config.toml
router_score = "sigmoid"
router_logit_norm = 1.5
num_key_value_heads = 3
vocab_size = 32000
parallel_block = false
init_std_o = 0.0
optimizer = "ademamix"
decay_fraction = 0.285
decay_shape = "linear"
Below are experts of layer 7 (counted from 0) of a mixture-of-experts language model. Rows are named router (the router's row for the expert), gate (a neuron's input weights, with its number), up (a neuron's input weights, with its number), down (a neuron's output weights, with its number) and show model dimensions 0-127. Each number is 128 + 32 x the weight over its row's rms, rounded and kept within 0 to 255. Numbers have three digits each.
After each expert's rows: a language model's description of what the expert responds to. This comes from a sample of Wikipedia text that the model never trained on.

# expert 31
router:133077092122116102149111139106136155098161112159145107141146164131141128119123098073111134086101115105111162097196178090128151098058089160135166151152111137152171080184103131150166098110102132095131124072096137141118105137101095172121081130095119144151162163131142099127184122120103081058178101081058136165166114129135121182126129106138154151155119101142158187133131155077088185192096
gate7:093128130119062156162151135121120160133136167210152123139090169127172118111085167137189131063157124120094149198138157134202120180086114106089148129143164108110130178186130126119090172157132124095152111131074109146115148174076117067105109156095123146119149107082162145107173095102090154150100155160105149168174125086106148128129132082134111088128114144100125101134133111146143138139086
up7:120154167109107148101116147101149149037109146085139130170155105158138098121163073177108137073063172139052095142106104206133134142125191121108093168108107067159124127071091112027107117120209127199154113057173112110165158100123139143145187141133130132116146091131137100120158120167097088093132097103167158094035168117119161098121138090134136131153144152123094093117132189109123108124171
down7:113130092084156086088082090155084099092152123121186123123185133131118106130134100134174077169145148120106160142091125113129135145139150125141134122127120100076084116061140127123121083125133119178136139109101178109092105094168200113165145099093138093090158126129124155128174096083107092118103103133074065196083121168116122108120047126111127152135148129139164186099191124116078121088123
It responds to: First names and surnames of English-speaking people, often in election tables and name lists, such as James, Arthur, Mall(ison), Brian.

# expert 22
router:060165167132132125059093156089112122157119178134073112092111122169148144132142119112142148139155148175117163127102178190175115187134156074119132126050148139124175151132120140114123135205148100153126106123156127110098118077095098088176142170088157087156124106173156155146152077113140143188108152135092135142147136108083123158183161087085083137111180053056156161095106202161107139184107
gate0:082107049131158113091147086126116149162116161106132126128133140152106125184127158102119141196116146102130184162145142137209101095107118159211174137095159137129143140112134155116128079146176114153109107097109086169096123084141120141144125126122089107083169108160176126111192087113145057146143195153136180139104136146132126146137146129152142147117093073173135111180131182124072154143132
up0:145111116114167072100148203089136136086125151078095096133142169178134141183155159119134137184155182091151136090103120142118123187152079103183153094155152150127116139139106122155107102134096176083124162133136105071113171131106128110126134087176103161156105142138122173204103127108160123087111126063111168164146155125122105153115103134058085067183116099116029181072131157129139195164130
down0:180143150133092172078133132054045048166165134107154146098101128167148106110147172147129150150107105176167148132157111168070123129085141118153148108137164155123091150145140174156135112200152144083100127150092138207111141194054180125128142190087086130162136160125130165099095126042074105115117105121130114077137106093155069102111097147115064094163144100085141128101149100132131138144137
It responds to: Pieces of South Asian, Arabic, Turkic and Malay personal names and words, such as Khan, Shah, Muhammad, Singh, Me-h-tab, Kulkar-ni.

# expert 42
router:076129182128128161103108096110105101129074187109085105105139130114129135129134163149152073176141127114122122188141009096162119110136152110157063189097105109139069180162142207169144170112077157119115127112157106074225155158086155094167115143129127181122127133115147107121151142111099082081155129110174144116177187095080078185079109093149090124134083105100165132113149175127156134122143
gate7:130140077057199123086140155123109121148119148111144148159056158145127124135167122213078152137122146146163132086154134135114158109115153129213125173182138119060124144226131127099063137109142120138171138149111113150124137132147136149110093092138131125099128065128132101130151176143140122229151117171124124137121119131167113089109142102103123161123119102075088138089165110156141160055073
up7:122135142143053073081141110148120168140134154135155127135119126079140188095156061169185134096142102170106090148077164081159116160106099115044142118114143143140122204059089193106188152061090152100162156112130137134103141087116138136091136167143170084163128162151143100115031083078087130142072124144127173151118158170125136116147121140143156108123121185124114064158097123135149025146149
down7:139150172164058135152134105140123148091099120124098154139125066083146102140113090084095118134054127122126125118124116129077118150086075156134162112134074167159115113196081152176139148117118170123167069140073127135127148109159100164135092066055166108074119150150123157153126101118094139137128172187110054142109139186153151083121182163165090106158115114093125129109139205140132178150076
It responds to: The preposition of after nouns, such as monastery of, seat of, and colons after field labels in lists, such as Born:, Lead:.

# expert 9
router:171106136086143082126153193115098089128156139104099198199127134120115115117126185135149132112128144100170085157102187116097164152140123168156153188148152107113145131106142150112108160097122135090185095188114085129139172156122093148131150175103227109161094115105159041114145110081070159118153162102126059112117121080146098136099145141153112098158117075100138120093155053150138095129133
gate0:126161126111151113101068042127064145151140112101102128175114110166155066174090135104117131122092098118159071153112165088133128096105049116154192158134123196114148151155131113141121139126124132049147092138062126082103158148136079144134105162153218173159152164142093126119161120137082115099144116086197073255179104122185104132136151145146130191128093129184205169149149086120114168134133
up0:149255136112115140160192124185153176138167105115073106125146135142071137112125120175091156124119110119096171113183098143142131163123180131180074099082108171109121120110135144110112071175238148128120138118178131109154125139144147108156143121152139146118129151117120083122167142124112078095074072111162149074129109129127143130140170115088136161126168107105132111147109135196122120127169
down0:144134054164105126153110190128108136122181086126140121114083111118173125123146134064084042203106122112069174119162121119131135095105134102204104152131174092058127169122157123099080113142127160126132101072124145084142179149141035204087131102126144123150148177140103064077188178133131119152128195174131092141132146120080137111158170111170154155126120172164109173132145135191101194100163
It responds to: Line-initial dashes, pipes, headings and line breaks in infobox lists and tables, e.g. before Education:, Occupation:, Height: in biographies.

# expert 4
router:129150088158120122104109130152155099149067106121158088130090120164111128135159184113058174147168157145134180138156104138139090048081115109161128118174092103192127146158100118221077079108108091191073129114065195115140153112147139132174166119160134171120115154131127138175173153102126172085104123110129161109149142090136115122111183119164146129137137117042089109144093130179111110150084
gate7:140209149169137161155123162091154133085080136203100201149131136143123059111116160193133127108166114159163120157102134150101130050107093132178109083163138106152145115142182086124131109188154063075132133154110158086129179151078122179132125156162135178098189134162089148134112128084177059108116152133134167106140142125152102160115176094110065198058109138168123164162115111164182111090130
up7:105124097131151085107152164117158068147123182101122166157089122158120135034123130155089145045134145155148192134062125154118125148078052124206123055122107105171120148123086095084072133186147145133120140152155115044186128136119155160136140083171139110124155074129100081131119181145088205122101122078121154161112110170147102094144115071119180082131178140142120178119113136091143137136132
down7:109141092141073156110091138147084119148206167157124144126179116171206164179114142129140088148163149139080139120153166102093092083215154131139114139128132093175116134163170161100133166114135152130134204111146043135149111094104157115085145080126133147165138107165130127135130170093153109131151097108130117083142112169134141069119137146181117163126089071105149108134111160175173147120120
It responds to: Verbs, prepositions and adverbs in technical descriptions of anatomy, climate or physics, such as below, above, typically, temperature, occur.

# expert 41
router:149111103164150155139127189112101042119123128137105155164113148172128175147153142138114142136183129105108122136090154091133123095041149078170186071135112179079231161109131161114123144149177165114117228148093139167154135087163095129079126110082162115142142090113136109106089111137120138100184076152112111140087103141110118140156146116136169085076122077158158210128157182138096112099178
gate0:146167091146139138088125133036130064108152203085106162099087105139125138169124157157104120183174123083136142124120149083158117094117157093100212070138131180133141159156137199138107113106158136068156143150102155120119113129135098148085132096104149121154131086125100144110115146175152144141134069185132102146143092171134151135140135129130131103127124086134135168112187164129097117154184
up0:177125108092126124144129105113035103132133128114132120166213103145156131127125181154060080153144142127102119159167128113141150117111089119135194124149105136102117164189136187145150093122108149089130209110080172136149175127132079130086134076115083094077156095151119127115087112101114145098194112076179200233154114128138148169180126104151116120120069081118149150093137123138087139127193
down0:106137181108106121103077132139222094180070105162126094135114146135153159075130118136129192188114130087129116069148150138159114112130114149172075152092150128124084110136110088107040110139125122110178143134147060156108182200084103128176062180127161117099100181110119170098097115097113121157112138099136163099094129042098138103072142135155142180185129139150105186131134104213151119180177
It responds to: Sports terms and numbers in team and season articles and tables, such as basketball, NFL, playoffs, yards, scores and seedings.

# expert 25
router:139135153131075111089083118172055083179156094152091124047122111145112147115180115179102120112117035172123135117150159143087179071118107140122113107116067139143164178165132131114188090105125136129120136121111114137169161112074106114083128101165135117156112149181123075040111202130113126172125118164146085127129116135144128095124075165139065114136101090086184127155165118150082062085200
gate0:143106104159163133096092121116137214116170149100110088114138135105168135124159156215131203185135062147111112160144160155152137086102110136169113141129121129143168113083114156118131077147149132127068116145117145133047100156093122170107148076109152064153158148068128102115118159070122126179078177142144147113103110141094044155117176085150127110164050121116180146154179182108120174108137
up0:105147139148174168138177054095098140145112129123114120150088144220088083146142147198173127161088183113095129167211140116130126096093147214146116150120136112134116125167159232135061107113126157153095166161134128152093131073144153117151115136141002104173104159147160104069125175118136143141133100170158123148150129148104141161148121129100103084169129140143139126169129102141149096112139
down0:105123146192176132085123111172123119121085065127118144105120124133144124157086154122175117157084134158129128051081079084154112172109122151100159151117104121125151115140100157125105142138138114134136075124139085171126158153169109101114135128153070165104107106119177091105077120116152152124151051138097071177185137080133145091086146144149137151108151161122099141115145090135160121145099
It responds to: Pieces of Spanish, Portuguese and Filipino personal and place names, such as San, del, José, Juan, López, and accented letters.

# expert 44
router:097129131138133117116133123119083108099047131115166120073132133144131090050140114154164028145147189156126094144088126158125146147108141111079182144133083126157100131140125106163126190176145189091150157091103138120081110129162117088195075103153160084114082122092130121081144136109120106130136158106086119149148083169107174143147075129127072165146093134156126154113130129100110138159119
gate0:118061138131172143153138103121125074182139094151121180141089128147120144119141148134197155127166157111085065144159168096087134117140117179157177132104080098166150177173137130108173100079152087106129151156179171156160095171181101105120100124152122063116115134133068181155180157131114114113098160105078122200076110117071105161056104139069121099174192151079151119099184159146131135089121
up0:106145133160198163157139125111146158163119123141129197100122148165119183082084161174192172165134195212186148128085158142091156122117155186110156175084126108152176165134110131058147155172154107162142131153180181142104104091116138141153114088146147111134090130065091123127131104077146105110135153125116080135126114142147120133099129108088086152123124154120120111099146138127135148131145
down0:069138068139231141178100125111105109191126087140162135133138170105124085155095103123111067155144190121137145155219083110156128134065124080102174160109087110121093111182082120106116114138125107121154090102180128146166091132169175116161157114139135098090123143066109115113134098119148151082167140082155129119087105165058137128119108112173093142119153157138108144081181149151146123169175
It responds to: The infinitive marker to and subject pronouns or modals starting verb phrases, such as would, can, they, he, must.

# expert 3
router:170142138078134089125088162088135165164113128129076142093108086145135114077152206197136178099144072153127159099130171109123179134132115120127105078122120146129224154121140139138112118101173154136138178132178131107113153113052107168131204094122104152156144141060128141111153135122129165163142145074121141118141126107148098110146132157106123116177170130156142102135107168148098131126058
gate0:131117131075162133099108117102138026064072098094107174130183131099109105122144192149140176127151110116098139226117105122055140129145127103144114069117159112182184116142088080122136092082130130036151133093115183124116111134120130144066164078151110118094103114094116119073135216197104153162117090120140142130148124181105169140142139077152146186002120115124149118157136100121074129093114
up0:129129146124111124152117089161110080134126130104111110130078156128125130149071123146246055172166163189089073148176094125108176104104119105092087121100113089093068136140188131090142163156094133128165128058113131124154156099124127167144073160146144076109133117123178182156115185142200147138089130156122146123098125087123166112115099099186133157128167073138108150128060152098152121110152
down0:136152166109171125092113090134187096179185143126069129067149112111123134178117164132114098132114126139174176137176136134117185138132093151094097123149178123160153065191135167154099110164124100096122140163127115131105101187069153161121116115124152124107138084116146178102134129080059099140146076135113115097123112118166139133137108125154043102086134163172222140085131183108072167147103
It responds to: Words for films, TV, shows and episodes in entertainment articles and filmographies, such as film, television, episode, directed, Release date.

# expert 19
router:120083068145081083166152117149164133130140133101137138170140116161092143111164134123146052046127133113145127155157119092122097119146144128139098149119154218122055133140112105134144151081122140100095168167155124121082116137125164082143114129141124153149131136105150092212098081114112101147104094176132081164105122122193104094151051094104066107121133134161087069099168159110149086058132
gate7:114098143077139143144127129163139162138066152140106126139138137097138111112144127213129094112110085152151093209188154139083152072087099120099164111123070081194141083101112133166136109156070131119095149065086145150093140132143101108115135151074121127059167145073129110070169108124089103129175154148198084124146128190111129106152114117081121144176146107114121164175103214051113145094115
up7:192117191130108144161105115105137089134147150124113093125077175062078122120145135109134080138173208144114080163111065135098155099144114135064119116110152132137131196105122116120129122195131179155112155088136116097113161158110138157142161114070154185144151083160102138151166114094130109150057145125204149121090115081146148172126086102105104117105124108135167111087186076192165103170123
down7:124135137102105144118153130133161098124116133060130153117187150071062130082182156222084132147126084137073122101137121141143139119090105121109148153194150120136152139132100120151124113089104156195138117125080166123122113127143140133200101141085105132133109119126098097093104173104132108124141140144111136037121084079138103106084147120102134178086078102181185068097152092208110095128079
It responds to: Numeric values inside table cells and stat rows, such as ranks, goals, points and totals, like 4, 26, 65, 1.

# expert 27
router:123148101091132082111170149084148151101117099126111138185119108094139096089054155135144103210105122109133105119125131082122100207148129139137127136130114084113127092135145067134189127125125186144134164105095112144121088145148139166091119153090112168027155115108103118116086135141128100112158089157083179161222158109086115152164076145183090132125187127065107152177110095122146105117141
gate0:177089136075140159116105187107132116121153029174131144166123191083172101070154129107179140165132100075104157135045135121089179132132085103097123103141160123098192163115079109157131158159130110071124151139161122129098077046117126086058163103124138124116127160041086131159087191146095083126181119142120115165145153105093132167129142116104110167160119110121135127115083154119113133143074
up0:131134084138159095125050149099134163120106125066166127125094158081162153144123092103135162077140064089134206131128104119142165127084049163119140180100154117142104113073130157108126166128106072105103141093099093198062115112127115148127093132134097160145124146137174116145100088189117076094101100130096123198146106147129126189141111139106136151103134133084087120170182132135101184095136
down0:108125115171129136183162093141148111127126097130148152157117173110073153110087127090124130125060075085106095147084095166138202146106117090197106104094120164134126078113147221078120211157138146107172130144095053082174132091146107122125023123118106143126140112136168077125146137133082200119143179147133196129147139169161119059108164077117115068141103074150135113112124127091153197145115
It responds to: Final pieces of words, especially of foreign names, and line breaks after sentences ending sections, such as Almed-a, Itur-bi-de, Brian-za.

# expert 7
router:120065104141128136174148090125146129097147119125174164162137172119120081148167090052085066107096178066122126161154106084152120138149178142088082143088114136138014143146091140094128102104100129117126114134100148074116074110151168123134126135177134125113125134149146148151048124136135101118133145163192093168138089101107134112119066136123196110118101137088116074110147131134190085127168
gate0:119121133139061119046138072118096098067106128070123149126172073114192090094145159091164137104135115133133122127137150154106132147056091186166106134146153129173108100160133083172116071205095147118116150181142218119090123138094123122107082126139084106096170148076134138123161113130097115128110118070113160137138137185122133204109151123141131179135129154142173153156118099147133140156109
up0:152084173118177120164074155147135158149121127164163109125150131164109147136039102173067154149147110109149125129072143126148157091179130129121182137123164152075092109099155099102067176078109116117165092060160059126130094110160106086155014126190109072095107127138125102082106206216119109086128142139094062111071153119106108095151170145107153162130132122093122157055125171145146166129106
down0:152156176077127084153118069094168154076123143151154133127169138144132163117137124152178091146127110220142119124179165107140138130112127088142132111133154088134122164126193103129094127124170078128202155212108111098144159152084168120100196089112167132130107123170125070053164105119055100098104156101178144155107107166176130165100171144114147170118152110105105159070105149122106172102157
It responds to: First pieces of capitalized proper names and titles, often single capital letters, such as Mid(wood), Du(raykish), Hat(zor), C(ARIFTA).

# expert 20
router:104145150144147132155077116153124167093098200162104134098130124120106156076137134125097156151108136120099143186108127088172163101133105087111157145114158085163152156187112166100134179138130073083097106139108130144112069129117167069151109067175097085084193093090146056126165114100150173173157148151103158140122158117128078082096152105101157129106121093175179121150146205127124171099109
gate0:072131133098173201126117111102118082155087123133121152126113103143128135110081193110131150120116123118106142121059145116126144175136104111139148124124161096134165158133167116105139165123051083147130077148110148142118142158127114113156134095047099132076127111124125030167194157170099094072109163167164103109130142209117166120150155078156064122084118134160155151113089171184137128126130
up0:140055149138123134135111152177121153140093135141121109105117085121143115098150151164105102120125121106129150106184116168152067117119116215154072111089093135162060122119072095120106142106202126136149143145070135110071099168119129156124106151125100167158121182112077125075112091077180085142081156171130164144139144080120108139117088123106087097171112166096060139154132145170147128097179
down0:120105109139108131092114089140134139109111154141161156125084194193132120039084137144159178115160102142098097139134161111113117132138164075161132144077113126103074191134162147101118167151222151128106147151185154102146164125126227141175147150139102145117122122155118174088154143102059117081161121126128152106148135172137154145063090142131134151121093106201162133159141145140111132196163
It responds to: Capitalized nationality, religion and language adjectives and title words, such as Jewish, Ottoman, Catholic, Old French, Latin.

# expert 1
router:134133128059098130052160145118095095197115126134128135199172148103130101201144133120101133158102148136118143169083117151123143138067103158141201129140106141148111113160202079141133085060142190126130077122115151150161139128079120103151105112188118164113169074049112117114113077101088108112112141068100167142117160204114151062126124140075151169131146161190142144143162053104129122120101
gate0:127149095090113139047146104144076106174123144100093135229147107101160112153141149126097098135152096141165168152102148150133094082100097117177146107127167127140110155122123102140189119109083149129148152084147141165101125173143091131108111141170152143093173100084105125101072075189074127140142113113106163144215096132121185174169085086116102219147151167132161141148135053152125119108114
up0:145156144151127099139165143133133102148156164115126188115171114076124032142117119102130135145108168138103134185114163091153154204125104089084149098062142109111132144103129071147161101102162108157147151086163158107145097115143149139170135118086140124150094162132120107130111139185147065119112115130209145115149151143137137148201126141127161127136163141102136134093116124113128087093161
down0:154069113135159140167181154135163122119144097178165143097135196109072160092147128166097135130116180107125169143118146207122106178095073239134151121072134114099150128160147147126138150124157121122114112124158166088123136159158152105140133175113161105136113101087121136152157126168136123097174169154130167097062111117105141072150094123072163089139127106168101156160131114130067093123109
It responds to: Final pieces of proper names and surnames, mostly English place and family names, such as -ton, -ley, -wood, -son; also sentence periods.

# expert 12
router:122136123133122077132149109157173105124255093134111137141177190111137162138098179129126107088077172063107113167150069142157117147120116143103113142125025125141035147132107083095092158076186119151107124114098083110118125134084190144090119106152129107161182129112139148135129081155119090127154190143173098144144180143119021089150127137132111127126125104165163095089160149158133106131133
gate0:102174165113121125090098126087124085151133119235121140092155113215080134064144109141112131113183135115109181097109153057113137155073084141103116155103134156084130124126132136113127138157196140076121137129164169055154124136084080150121139155075144102144090131125163125104083102162152137152131124090185129140101124153104157114140125116149015172141201098166122108119078142142111143154144
up0:135164104120102099126128118104139021150127141109139196135130157124113166140130160157133074108152138092066121122137114152110145157115173234111076146085113075114132098135115140123131172089141178110103130170159121164110153164113135109154159136000168133103100126080153133127099129138086139112112104138179133121017120163135119169132163128147099123117176156194124070086101102140100109129174
down0:150136132131079086106152074136152075129091144145176119124079086088136063141121101104114116115126159044112119057130148092187125142162147108127105079218114067127163106089114123111125133094137150123190115161116090169091151121157141084083162112093132117160158138129130141152114132123166087140074198159126092159096178184119109142116129097101109089133139139147161083049116174139102134055137
It responds to: Conjunctions and relative words joining clauses or list items, mostly and, also but, or, that, which, although.

# expert 38
router:130169113153106106128084106125144103123105101116088156142151065126173133140143109108126097076119103108105167102115100130165119130099137070201147114090146164114102180088093133109091128144101099182155112124171104087096098143180138147156135111120099104130071162052154129090157090156150112142173113104174120061069172098088123172077095072109120053156160161101110117087111161112153126054101
gate7:135104120112209123123108144136093158128085125116061149130100080132133142146117132095072130097106151147123104132153160144094122067060096116168192182149116120123168174153164186211137118124104093111142188046131131114099149137111115140173086142151116144167127118123094170066136160164093122135170182163161123136124125135131149125088098130195123073126142134083132092143154092085105162132124
up7:081113085127175122108063116106164160089106146150104091129149121144165084174165072129146153068109195131114151146117073125118125134133089143127155119103133151107119113193129160131100092077151130121129106175098088159126141126150107140172144076131112151133177143124112098099128107153198074121165143163105124164140113162147150126122116121154124103118147116084107099144142050057095164102134
down7:141099121182195185157111142143155126154176108152078106133112123144173133113143124082134107154101108123118159130085169145115164130136165113141105124152170155104167107136099094154028183114115174111147130154049140187136133086091143087112155110224126053168134079100174100130144206170164133124105085081111174143107115143127076090142108102122136134179154127129150107111123173124105128156140
It responds to: Verb endings -ed, -d, -ated, -ized completing past tenses and participles, such as amass-ed, Succeed-ed, replaced, plus prepositions by, to, in.

# expert 23
router:138048070171098125142133093177176116129144145098148127182166130128094110124123138103115175190118150119094121150136126119157110107163147166184086199096159160155083102120141113121131143053163113157197161132134156139060114140161182108138136127127142137131112125104168135190128122148171106104111153124109111087121143105147076089096024184111087100163079181115119058115118132120152066106161
gate7:105160172123177111145156129120143128140147096092116142178177136126132126137112109111099157168192125149105101132130083179145189151082057157104145161118112103099163162164119157146155176103125111130114119090095104127057112183112126205108120149125130152162159097142111111088132128198089134077145135203109173117177089136115128145155114113095158177181112136085090113129122194131191134154098
up7:102119142121128140111103073122126188175089093178096152142075125115160135110136178107140147161154150197069110144094148147129164125118153161132159059135147151058123155121151160117126179104132065142143136130119180138116123094179137137140148203095086129180148102111102117154135146156099142140123114154153115092096105140094136107172064098109036088138107183142112071156165085149119101059152
down7:120058122137083082131138119156164165149141121155113081119121096138132153176148133125159098105174096193099143160113110103144154202162148187103060122075155124179108131132089050127116141156158139181142125207180200169113119152101130135169108066109108124128095142116147122132135184132158164124167091131103119115089124092138115100135101132098132089096106202116128149129116162140089212036097
It responds to: Country, state and region names ending a location phrase, often after in or a comma, such as Pakistan, Canada, States, Scotland.

# expert 46
router:193143099107016123099153116135149067140127141137112169090142099088178091114140165144128122064145125128155175083207092096099119088150111172113122126138175159072099063154155124099146137136116133116088031184102095068089106140135135186075132118124127100112112140106103154107128148114096153176158137128078121060145142113161156108100118135078077122145167170167173083096141144070196085167126
gate0:143193078081125121093136156116133170162112124132096127094143175157220095116150103192140114144134135123118133169160137109019144154162182106119214160101124098112134128094159131149116176145109124109095116105117141150097100157126145138120160126128025102168165089121115124137142094133136151109183126111061087121189136138105163095095156138140116122129182127154078129144112113088141120129063
up0:129141141129155113109159130103105059151117101123174148126118225088137117090110149124138110191056179155151115173127114150135084163124127097144100086115118133110114133139136215119084166124117104102099141130090136174152112148156131114147200100163110129171119116129125163107108155114112128077110136112099146126187077133104127074119133120124122205127118107115063127191079118143102120112091
down0:102141093107132124120121134110179165164192077174079121120173094045158133100144163154131134118078149156112120122133140136140117110121141113052091120163092096159094127165103083217170157127122166125176110137124101105144166131128149126171075127221108177128172083134076140079118111187139098112156089110116143075097096090131102175172181117122138085166155143121099146124062133095113099132117
It responds to: Prepositions in, on, into, during, through introducing places or dates, such as in Washington, in 1938, divided into.

# expert 47
router:099091099126141136154110117156155106157139123115138156085118110187138151176075154128132102109141127167132107178132135112090160076128156137115145126168107189141201123084163132168137121137110058092160161111107110109119179148185087109119116124137126119111152154182127100151098164119114131137087066153132133133109110097139213137155156089182097106115151086144148143133099150139082150159143
gate0:213124169099146118135130112117157166125142137129073162121103181116132107176122132188156107140135095140209168137147159128095136116138100138099214106136121093137141182114176142216121124147140155151130157109124176158134142111181101129139155166133166136110106117077094122073119109132100100102193147114135217126124085150178193133111122177162125130075138110153094136081092125127124140080108
up0:107105145138100136121141083178141116078132120127151208111110150164142201184126137098111149095104125132112108159127192102131144062162211157106060136115127117129190109160146155096106133171079129094095101179120101124150107134105112150104209182105149158106127095180113118078132210103159123156109145150150157106122156149096193135167172146151154137099075107155090145151219168165163134123148
down0:106118200147131058184175106162067183085103154125109163071088115140103174135153079164117165104166119174143116178175105114111168114146122122104079085089172073179105155126067148173064125190128171108127131132127099114176098144121124120146112135113120139112060110193133111128167109215124121145153101070157167184164138162139124125171119081143103187139151121156165148098076113103120112121073
It responds to: Word pieces inside Slavic, Baltic and Romanian names, especially with diacritics, such as ović, č, ă, ș, -kh, -us.

# expert 24
router:084116148120140134104180108139126201151159113132158123154132077132145103142105133116111139137149097143077092098073169088144152092177165158148109125093133071131110149147144156147116115145153087099098163050135130145144163111139141116148134160128085170165162084109193097168142135100118140087142132031085147091108051123222121160100102111139179102135067092190151066228111150113119095102082
gate7:142130156138130129139113091099139145179106145147123134117132130125152112081096138151125148138094107145090134139038148093128101127057172106145122129123143125112123153151151141189143120123103098156132085103078152140107096156107126164139102170129114135109232110031140106164144145091106115113111110131114073131142026118146132146135097142112160146173126113137124164174077134133110138096163
up7:171184133112079124134112102132109094205142176089131155063090155100163117123097067169098154137150144149122120109104151112143061108123193194107121132084095083188130142167122150136126062042131089140129096120133073112138140075085123161107122180085114136131118164129154065117077057114214074029125125096136093113145133140138100126140096131113123137142166107130122141159088197177102118098156
down7:114134170087124133125141182083145158168137176131131139129150056163125171103109152153084090130184108115079103095130128115142154194166211134150130116147134100122054123081128135143158170121127066099106091160121112176089102215176135095196077125114165162135161144111130115184153095188114112106151164134124105140174100152129102116116078121111169109077056130135116149130123145158105116133119
It responds to: Prepositions and connectors that introduce a following phrase in narrative prose, especially with, without, despite, against, from, following.

# expert 5
router:147071096151117102174147111139159144101172137115173135161139183099092119174177088054097060085083190060124128153160091055177100146170176140112082128101118143130014112117071116085110116087118140141143110148133106117137082087155191121160142142151121156114114131154150155171063115136145103114121152138174099119106111115140118102116081143131190089134095154121106069107145131139173090115180
gate0:132155107099156098105160070161102101074105147169080152128104092087137129110114145146091131163183100180053077089120121159114155039165122152119143093135151169182166182133162169153175127154085104085137123108106123129117216143077061147077149112153117101129121180114082105105201163117095153097117125158123111167163115134135160202160152156144132165109086098115115105158116138116135131141114
up0:101122073137081070131149139158114117076130134108103126124112090132083084128140139122149112126145102070068182168149125129093134149139133146138108096175148170141164122122090149098141177159136134124130182155120175171199111124063133143114149150161088195087081120155167118117051121164127137155114088168136125124160158120116121105150037087108135035067081119170119079132132108109131151177153
down0:116150158105113112096143061121122096117129107118102119094165144114129069112117124145082124120181176083095123148043091125167131144144125052130116059137125186137128130149108144050124084123109126146071057155172149196119179123056064156127133127142089201167105142107135088142094129113151131181156109130164146148130146140097159137092150126122198151156061171185126150104127170142133106139150
It responds to: Inner and final pieces of rare foreign or unfamiliar names and terms, such as Nas-ution, Sop-with, wee-vil, Co-chin.

# expert 32
router:134199197127083099130077141136137152124103154099131137105092134065132185101105074147175100142118104144179173096158147153132140112115086148096169093114136118125222084126120104158172105098182146124138139106213125149142129131134085189080081117075128124142099067130100143102141094137150096122122116139112167132099138121144089157122184052213133150110168114120075142212118122117086173138121
gate7:100057167126140158132146121089168176142128104144081095109075073167121110142194158193167123198133151115140126076176157143117141103126112184091115119132136093104112101113149114178140113036053105109129107157111172148101126179132100137038130079097104158112196188124146148156099079169111131152111137124131186132133164120056151172139196121122124144148102214150087145135087142079133189105133
up7:142092157202166124179153154098125203085090136136157112133107126110103066118124163207127139155112133089185144104109180106126109085124047207104162111136156142140131094050109150158180126099116170129104116140117202149133076134131139147115168180093065136156103138066062182123140093145105111166110166100161122113109062141045096148119124108168143067094125125126112146122103085091100174143092
down7:132168082207099104139167141102159140116161117162118123134100194098160110124097157144101117038147133099112123129082089125082175184122134086198118123124171122125179134138084084138081118124151152151045150166140096075137109190124150111133155115159165162067125163114081108144183139070109091155110147193140155148165113191097119144142106147156097196118117143131109136179125103135139134111133
It responds to: Party names and vote terms in election articles and result tables, such as Votes, Labour, Liberal, Democratic, seats, Swing.

# expert 37
router:137151131135155115148168104176109125111113123154126167140176130129124072157115110082082167124167159091054114123141128085118117099136161163169107154119090140113005148141109104114190145090159131115163100121126092142101107128164149137214108106180149071102123131122108137137146099120106162142097169039116140093117095190118121105157127192076153053097053134117057101145123172085122087099092
gate0:115144139144143145124099152137100111212064169191134102129062117149146090185074125155143155172128178123122125126057152173113145080140130164076140170165108124098141124120129187061117127143084117150129108146133072121025101157094109099133141138160140142104126110136089080062158127085146088117105122109125094134118135119102094167184155110120133130091126123102111136101069133147131136120214
up0:075109133113108142139107131141183064161132120163139108133195134152157092156137181148131114117180131135143147135144145155166084168149133133086158136123143107115119112182099075099154128175176093118195098085119144141119178133169141094114113160129098122057127067098161076148126156149097148183075126128111118047112163171090146172104093134059146121085139087144148130177054143193127108096127
down0:089109096127128061095146173141177122102164080135146072123066129134153118125055121110102141168095122146132126135082156161117058152154116121146140122083099114107066101111072131070131120088176130085147103139174166096143136178140119098195105156131143130129136090143111112144106159142135146133107104149107092151135162172158116120151126126128151150132129186108136092147093113116096148183156
It responds to: Periods closing sentences, often after a place, name or year, plus closing == and === heading marks.

# expert 33
router:129191137116165107122152092084112126121092144161177119163217122170153122082215160145187094107128148132131132105132139162135139106216104114137100168077071134106091136104140125118145104159185120155107112113165129161163117088139151106132169073119119061107113166120110137153160135142141125107163176069120130143103081105088166110119152145103151159076111114135151127165099184130110140110125
gate0:163129116065079126087155157091172117077094147108130106153134073078143144138106164112135110147169098145192130117108116082134132127137077140205146188151100113102140179138196137125084136078134161167069149102103116142127130113158128142182166193141175135103149151197176140132155165165118067121137115116086106120136099127116100118118155066126100166175140149083112148087060113100053109092145
up0:098091104173133147135078183166120129140178127115137187078124142069100140159126129171088131118108135197126133127148124137082130146161158142096092168131128153091115090163090080215133134150099162091128136164075122120099152133126117090139104125163126095126124180094152091187145122089098100074141076087137086135128186113133129161115069061162132125129145093091121159181174072161166137085074
down0:103116105149100057152158153140134138074170158125080108192177083111155142132175154157123109147144112155151152094110131118069156117086117122108113183124107097129101086122150142226127041143148145141061168162148165206180046156141028128089159125139086073125112115128158122126158119110133120140140141161103117111036140066077117107153099116136190110121221155123130139135123027150137126157196
It responds to: Word pieces continuing a word, especially plural or possessive s, ing, ed, often after hyphens or quotes, as in Twenty-sixth, ces-s-ation.

# expert 28
router:104173114095109139084145090121162136150136135131174099111104138163104109159125110105155021131128094160081176127120064137103141142188170114103115149130126133174086135126094139111084092090163099108102219149111115102153138126117146179171110098103090131073151102066101162171201046183117090179109137107124151154117164085164153119129100155141176101134057084120135089098142100133202107119125
gate0:130181123059133150097120106140070081135135089070135124093083124086155120165151167101099138176112133149074135110118128224108068105126076120187101142130109125109130156176106135153095099145124082143087144124119136140100153123076137077157086107091154120171124129138102099136147095140142155095084109135089159084160168134101135106143174160104135211125190154140140114127169128149154175149092
up0:127127165175138124184111167080094106175128122143185164122177090163090163160136113161134112109218165088143068129126131132146141132120167141088136086099140193072108117107177162136099083154139078092168140102124103086117174178177094127125166132162136181127129112100205129156140093153139100179122115128160110156145109108145109121109153128138143107123149084171072157120108125156127124116200
down0:064135090075126157145161102199125101141159091154065138102139147151151108136153130111112153186110098151104154124170123147107103169137118131102133149144127124133164148186115101136095068122187122130119182174179133150114115161005125167223109117114136102119101140115074154106127110115104155102125089156078157096170163136120111122091106185090142153095119175119145104093167120121161141144117
It responds to: Line-start markers, such as list dashes, numbered items like 2. and 3., table pipes and blank lines before section headings.